{
  "hidden_size": 160,
  "num_key_value_heads": 5,
  "head_dim": 32,
  "positions": "rope",
  "attn_scale": 0.177,
  "init_std_down": 0.0107,
  "learning_rate": 0.00392,
  "final_lr_fraction": 0.1,
  "max_steps": 4084
}
Below are experts of layer 6 (counted from 0) of a mixture-of-experts language model. Rows are named router (the router's row for the expert), gate (a neuron's input weights, with its number), up (a neuron's input weights, with its number) and show model dimensions 0-159. Each number is 128 + 24 x the weight over its row's rms, rounded and kept within 0 to 255. Numbers have three digits each.
Before each expert's rows: "comes after" lists some tokens at least twice as common just before its tokens as in all text. This comes from a sample of Wikipedia text that the model never trained on. Tokens count by the router's weight.

# expert 78
comes after: ".", "\n\n", ",", "ed", "s", " such"
router:104087163156113121118084114157117165133101116129144102149152156142156153158136085126147117171082144117160135145152116121127134090113111134099111125146160134071076136098111095141118148148191135076123160112164121152121144150143137129133081114112120102147145127126158119121156114070115128136089118134121110140156124157156096119164136129120137094126137117093142084125105125156127130091098105109119111187137178086134144123135136128096144095091129103120106135155124155143112140104146146
gate0:141149084099123129163106135122099124130170145151148136142155122178077141168139117119159148097051101152136094104180121150116119125160090139141137107149145152106127138167121116127089135096138125134156126118133159123125111129141104114140105101125126115128111141123102102093109166117138133130131138125094184107134119164181131055121164138150139117158142121157150124103122108111141160144140104110081132146155148139139124158171135162149125096132170116142127131156127129143118143079113171
up0:137093118110123112111136107126128117099121168121110126108155159114058141104139131143143163104132142163142084120148138124096107113099128096108088091124137155108152141110133122116092145113150118141123126150124129108131130127112104134116159170170121119134143106142144158146157130140137147145125093149139087089078101086120122124130086153080163086071110121086119089122140155126138126099098148113166131115132129101158087143124110123106093153167087146152078102141143118120132178162157149
gate1:142103188143093200139136107130130131172130164138110117106142116121084133109104140113122095146115121124135155146120117105126123142147137151127134134094120112125156154119098144123152112121160141131117144160148135071096136109083163077189109131092120125103141144176147161111122128125120112132123121172155100138143138148092130153131146090092158086137132137152118131163077151131102131133155139110112113115123131104137136143144144171125154191116161149147073122133118128086134106155143087
up1:137143184130116109134154139126136126113132141125127119122152102099112106134113117119136133137164135118145148131147143131099130163137116117093138155136096130128162142104094125080128128076130137118080125094114131109112149164133127117137128148086111145062112131139140172119129159135122077121173080160129116126161151107130098089126133124087110123130112108176154129149096141116137111058122110141130151088146130119174180117131154174115164170119112115141134125124135084084165117177101157

# expert 63
comes after: ".", ",", "\n\n", " where", " that", " when"
router:154097092144088150149088119170133137134113159117104085165155111143140135141166113102135127161087173104118161131104116126123129109140123105126088131116147132099101125162116112195120138119143111085180130139147124147138142141128123140152075101084127053115131161150166112115165124100095131139115130145141115122133152163154113104165112127146141106130108129103164084138125128131138156090141103109114086123157122127133145172162120151113131082082161161130116143125109148138132147125147118
gate0:166124149076115097142111146150116119122131113076129131137172125128153124126120077094133126207106105120093145154114126112120126136115137122143112146122116113140082172147093117127125148135129103131126143118143139117128103128115137157140095144137155097080138135140111158107129135147174114122149172147113122113159171092138113111118134139070110089160114161124132075110141154118160148095118112125163099147128107189138118171124155110109111158115132116163074129156105150149185129129127136
up0:136123148110140127162151129150133132153115162089157128136125117139135153102134120158143129120110121083104132161137108120156121124130164092115120106152128176185099150170153134147131112150101151168161115153127101164112138111197106145104086125098092121116162095085093101097103145157120137169119124140128100112093174157110146092114086120138148117066082123138143126134136133100124125128094099112128113125131112153133155143132130119131106143140077129100101149125060145137121144098128108
gate1:139131086130127160141116136124146126131122145025154121115156117134129183115157156100114152095094148143100099134123135114104094099100151157155178103092127125139149111140122128142143124121147125104126099108144137170140094154132142105164106089112108110096108162186116206134123139098097119095135146147129131062113154142156114094095160145139095131140139132155142126131132128155149113130105105132108117129144113112125114115139124147122165127095114130111094148132141111134121128107181120
up1:117143163123142100110109112114108146136126113168137162076149133118125106143104146130141122126116109133131124119131118125127162141134094164130160108189173109105133112119146142093130163140145087130135081095118093102152180129154136173093155148114133162143133129142166082118078148132146101169116107150100115140098122116082079162099135090161105156081115108103135134107092134130111095114118137177135113153099154144122131148104147134132148117120096136144132104087131088164108142136108091

# expert 8
comes after: ".", " (", "-", "{", "/", " \""
router:106127125124107180127153108140141143096129154140100151149114131175156159118161068130158152160103154120129104108109076115137111139115142127123097143104117146106106147101124145116121139124131102132156104082143082148127138134111115130131152115069104103132140137127168142111142118157154142163094109084133148104186157099116148143126104114131153073114117136133118114147119135099103134095156159118130076134133132126084120155160122122117086086074145107105105144109114151133085125118182108
gate0:151138123110096144161123137147115129154139141118154124113114116058170127126172126142149168146150109077114099095148111108094162104121113129114108129117165125108103136136176130137123105089139148105117135169166136125112187114107116121128110109121093095165150089133127114153149078146088120134142126150166110173105138120153130104105118109146105092118103086121094147126086158157120104131140145085097135168160155112149115146141160138134126105144112092146167123123104120166155132153129095
up0:147115163129105132056107183137140133129155156146122103138101121106114158083140122130141098114129115143140127148106134151162139086113106146074124110159169147111097194120129135084136151111118136124137112121111111156133144122104158088112144107129138150144120160126102151076092128150184101114133109105155159154105144147134119130093093101175114144174137138126098142106148149080151144148138141134136136115098106181137157178113128165114162130125112127166127106122120121145115157141131136
gate1:134119056165121119162139097110166122134118150164128112171065112144140119113159117147104162077126118134180131140165139107132134115096147098164168153155117136134119124156138120141132138146142097122117147155124147140180115108172180145108105141103094100121102169128156150126102094112094137129130156119129109134163094114117148111164127154121154144144175137122137101132141097136144163108146111066122095105136100105139092157127118135145115146118116137114148179137164149141137136136146142
up1:094129102125143127098150130154163125143167159135134142111155071167177136133154122159099141153090137146128137111101179147157125165109127142178112137187129171161103127125159135154140096105139116154123119132108162134151131139184104134137126160106146132114127173128113172118130146108099163148144140146117154085146140116129149115116136149121112119118138077131116121140160109150149101133102122136129137145122180129107142159117185113096130164121142123087146149131126114143139194114121177

# expert 126
comes after: "=", "\n\n", " =", ".", " also", " career"
router:088110085163122145131124126103120184153160148137085102178151144133121127168173103104143162126123135131161124143119123112115144139124193136133105140153135144107098147162134128131147160125146120098136143138153127147134145152084143124140089136124112125189125145075153131136155101129116143159117066138110099113132113140141154159176176073126165083143115132113159139123098112163151115107107077112149109113165152151108096118139142105120096123111130141150119151094127130147153141144129117
gate0:073125112143137114176148091097124128163127106126134132141129116125072129114179117112147102121128136134147116150108163139152136155122116162116085115125124135098142149096166121134162121128165176144116125142139111100140101146105108132123063120110140106156085141137115086080171128110116133090138085172146133108129137090111141141141164139137131147102133131138134096149110109182112132128123096107165131129159080127149081128143114176125113087119090130156123101104148098139114112178121108
up0:137137142093110135119116164121137114111102147126113123074129114105177098150100147137144109135129132110092148134133116131084087058134128117134145193127113146134141121153123121092132097140043118117134180102144112097114157090156113125142148136151112112095121119137122102127058151091146130140084141151166137156111163134106130160122120163141097140111092128126112106135113149087130143112121152130103142128133171100145167108177131095102138144115114129157135152136144146115106134097152130
gate1:116139163116075076160158146148131154143104172144106108142120084180108088089161131146140188097118115133166108107137125118136128159168138092139119108105137125109139136121118137126149161133139115096116129179140152113164089118096173095114103133129113141138162111122116135081136126099123140121111091078106134124129155160110111128145131163090119170148103146164124132097147106126117111109114138117115177117093133133162128110100144081115103126148132099130155104136146094106170158140130126
up1:123168103121127152112113114138152113148071125109155117190133122148109129102088148146150123120182109136095149163132138158104158140095140124130148110157145108136115151132131160110127105108176146143108133138130155055105148132125116152157111099124181156131133133182164155132108131149173162123082156175137137114115116154110161156151164132161093130143095129154083136141094098109167098139109107148142134168138112172125170129140137118144143121109150148127153127109131102127128149124136133

# expert 129
comes after: "=", "\n", "\n\n", " =", "  ", " also"
router:114138155122118100102091119120122168142145179150099082168132135161123126129139140085101159127140144135147153170151133151126133143099116139098111117145129158108090132122092123140148176129161145114103147105152124163177136163099139121107118151114098127164134149101165069131129158118054169186133117143142093138101167162149155104158124159147123134136136118098145138120102132112112078163151138131126107127135141138112104160131130108114106073144104122136115146142160160137106141135152140
gate0:090115117124136169149143156149138143101102137124064124129085144148143122130126129143122094131132094089113102148135125143141160142088133132132134121133146125143141130128152100122162136152139139091069116151103102146178178125056122135124131103143115112129116093125141133160112163100115138147122145146099153111166150148115140175175133092101154106188108146143155150179150098126143165125136106083105159095145153106125140160125162112137105153098137137172144126123137116095133111117153098
up0:098162125083115139178124095083147110120161155128103153108137081131141124160154080131122145111123138162065151124107140131117139135093113139123151120133125175139120088117082135094109119139136143146111170127141100098159169114137183113139116083101091120138139123133120163148130144091115148150124121109118091178126145134114123178162139117148170096134139082128150157168099133129151177156110135135133155082106150134125101124128165114123141134141177122147153103119141113128124116129108148
gate1:119095118147089124133155139101119103136144150153174138086111133145127149109154157135100154107140138108166139124140136116136139102129130108117147137156146166105092118141140076133138103137144168115129120146135125097114104135143139120164124110074149163092125084184119112125173134141128112128118120137117118119153128134129133160114160133120148141105131134157177114192121149107103153130182187105097136065127083100158161137116121072102143089149104163136115095136111123102110170137134128
up1:095137138140133082142102119169162134181206115113140154151144142132142112140123084118110101127153139126119162126138182116148149103128154105139136123150111132100079103113150110110132172138088102122099151121135111085102088164095146113117103142113162139113122144145127125125126113129117193161126124138121120106157111151148134155089169156110081074156093123153153096149179116122105148132131143159083132122119144129147105138113107125113150118124136124115135099117107114095125165123139169

# expert 53
comes after: ",", " such", "s", " part", " well", "ed"
router:099106191120069122132110111122133135140126163134131120151157152162134121146138148099112133107088170102150129160131089115129120113116127149090125109109179119052132126128167107114132149122122112122150136133184132126135154153124157090128087168091128142151163110102186152123153110095095114138129070115127093120133145130155157122147105126151133105108085121102141125097127157088151148121128108094164107128114149113121136146123118145108149122112108135133140187141149127127153144077133154
gate0:138141145143131168122146092109146119132119180149108152104115123137100126128114154156133100086125107094146184129119154124111132111120138118086040105144159128142079183142108149131116094124117193122151140138116149138137178154116154155154160121156135122133142135128138104101116142113074122105149138110123150138123103125151139122118137142163143102090109102144137138141132102140133099126105130089117117107120155167191104115174130102145131152124140121110139153194127115121153120105106168
up0:148169140124143112138161156152101124130128153136108130078095105130112136186116122179097134133141152154097085109136169128129151095126148139141139135105143141147126101114090110086160176121148136129135148098169135120121100112171148116105129121129160143137121142110164123098089106122134125154126165112114126128127099125159136132098119091151148130091159103111160136098144078128089087142140081117106156121118114089124148076107114092115108121112158155112149154134120157173070098131116105
gate1:134106118128102105135128111146156067107127178106150083101064123105140133084102065122135106153149129101104124145141137138130172154132143113130106154109133135110120172147134127191147126144128088143138139102123091088144141149153146145111110139128147142128141145144124133111121115138103133134158095097158132131151152135130153173123111178139124146130147164140124108180104119147127151124175171115143148132105122144105132078107166113122124139127145145119094088145191163117163115146159124
up1:131139134177129128174134119123132110115129176123091098134129129136187140105168106162142140132150111097158165132133083112122174131129125156123104119115114125160124123142132141134131130089174096163139112116122153157103116121127111082121120118125124124173102156090103162123117165129131134160094078139108075123112128146116144155117178117155119127100097114132138167138093106083141098091134157165148132103142164150152093134105169118121097083120178160103128150130109140124131169110138123

# expert 52
comes after: " of", " in", " at", " to", " for", " on"
router:134135109146112158156106099114121150133164165134142120121161107159162143100119152111105158102161133138143143141155117116118120157133178104115089157124170163136080131118116134116149141136183109118146161081132124142135122158129156122151083171118111090155137165118113127093106157083102161158091140121147104101178157125164164126158115109156127071124078134114148089125127157118140141114107108134111124154149119107130136092132127150114111134103108104118109139139094139171095128120181111
gate0:126113143125126117168106093143094108107145172144144141113143119117112120125119150099154134094147142114149136139137096129100178094191085143143101101104126144122132128143106115125101113113109152120105124086081166120087140154136142162119140106143154123097118126085093150118124152113175137130118129145147110154104114138127140161123121116180116138116148133121149143102134135142116160127149106067144209153183122140125123139153113144139099137111146153108143118166100093105115195151152160
up0:093113139137121144134094111131131102062191132065148152116123165121133132104130116095127132146112123125154089105133068128143136088095122123116150115107114172106117109130171090095101139121121117157154128151144132165132154125132109139140130130128118120135169161134143162115141107137141183122087126128131089095141114105131150124094134137113169142143135079117133144106089145125140139125093172115141123170136141176115114103109126061132116126140151137089136167135110131177120148107087111
gate1:072125105133117135129124146093119101103148131100132141108150143130108100129114077126128099123144117115109123135131120151138107075161145130116177109102102143130125098099159133134108142137099125125152185097176110155131121139124145138081114163111137148115133175106153136172086188107159122094115121135135146095130115150149131158141132123142134121119149142120158124094101141168135171131162099102123080143147140107096112126131085134138081091128114136165070125091129112136180161095118120
up1:078114129100122147102142165138081114133128091148117130121126148154168120194113117123132090113088096160151124111150158100142121117100165127133112094141173135131114088144137120111111120135106098102141151104128108145133136120159128120127078190153167169136095144121120162101142156094118124113135129127126120086151139116124132173126128072125136146116102136152171140125117139114153156150128174079104093119076160103105116125131117178106137140144079138152148114093151126131138107103127129

# expert 144
comes after: "=", ".", "\n\n", " =", ")", "\""
router:145117109186132175169137133140138166128129094173141115157133165145127110117200114105155164130101138118105106147130089109111170137126182120119103125131140143124113132138121073141133148118170118109150125155142123151135159136116126152138089155142097118142129133120129135086168099141165154137107131093099126130136140124162141136167143112114204108143080123180151105111117103143168101126147097131112079114143151137134147112160142138119148094120135116156122137113083137141169134126125108
gate0:133107151141139169099105105102149091138091147194157099152143115102155132130136111141116101119117109149149150094133116133101129118130137126155114119122166131116135117099116156193094132083179159134101123127147138138129158166147172129084104135162159139126110167148122102134105099153162151141131124156150134138147111114125096121150114161121131147113136073081104093116163085149154134146101143121132117142153106151145120124169095157130120133072100118121155170147177131151119104121111111
up0:132111149129106091132104130121084138132141150117129115149136100094166092148115145133101111138119086129070121130074145169120149081149116148104137172104116116115131145111139107149120105096079170125134067103098107073115135093124126132132134117068148139100168136176134114116136172134134119104169128089155098151137145125165125155097102141166127112156086145131116136132117166125138099113090138104120153126087095131117164074136119143121145139145128112113128111104115118130136102126127159
gate1:145105126089132161154115126137119113127126153150147104134170129206131150134149120182107127108183148130130084108165082153076131123161126138137116133144109115107101137160123123112129129122112172123097086127110201096146110120115113135090120114125102158128131123129127120102140116099148139117119140129130148109112118126104126137118136139115157110143122111146156139119112136121170147039109188150160108124136094145111154119091174122095138122116152128139093126154105082133120158128092142
up1:140123130058124155136141117128128131122123095100149103129116150125113131152105106156147138145138144133121133167090109154084106093148104111123094150143107119112109056133131180101115097111138146109090117123143122147131101143130090113081137173140119121184098069137138123122147111130110144118158094113150157083135116132160107130144124121130164105088123149188171119129142135126104122127076082118164151154125104143125122165157119131112121144117124102131140167160156137084150098110110121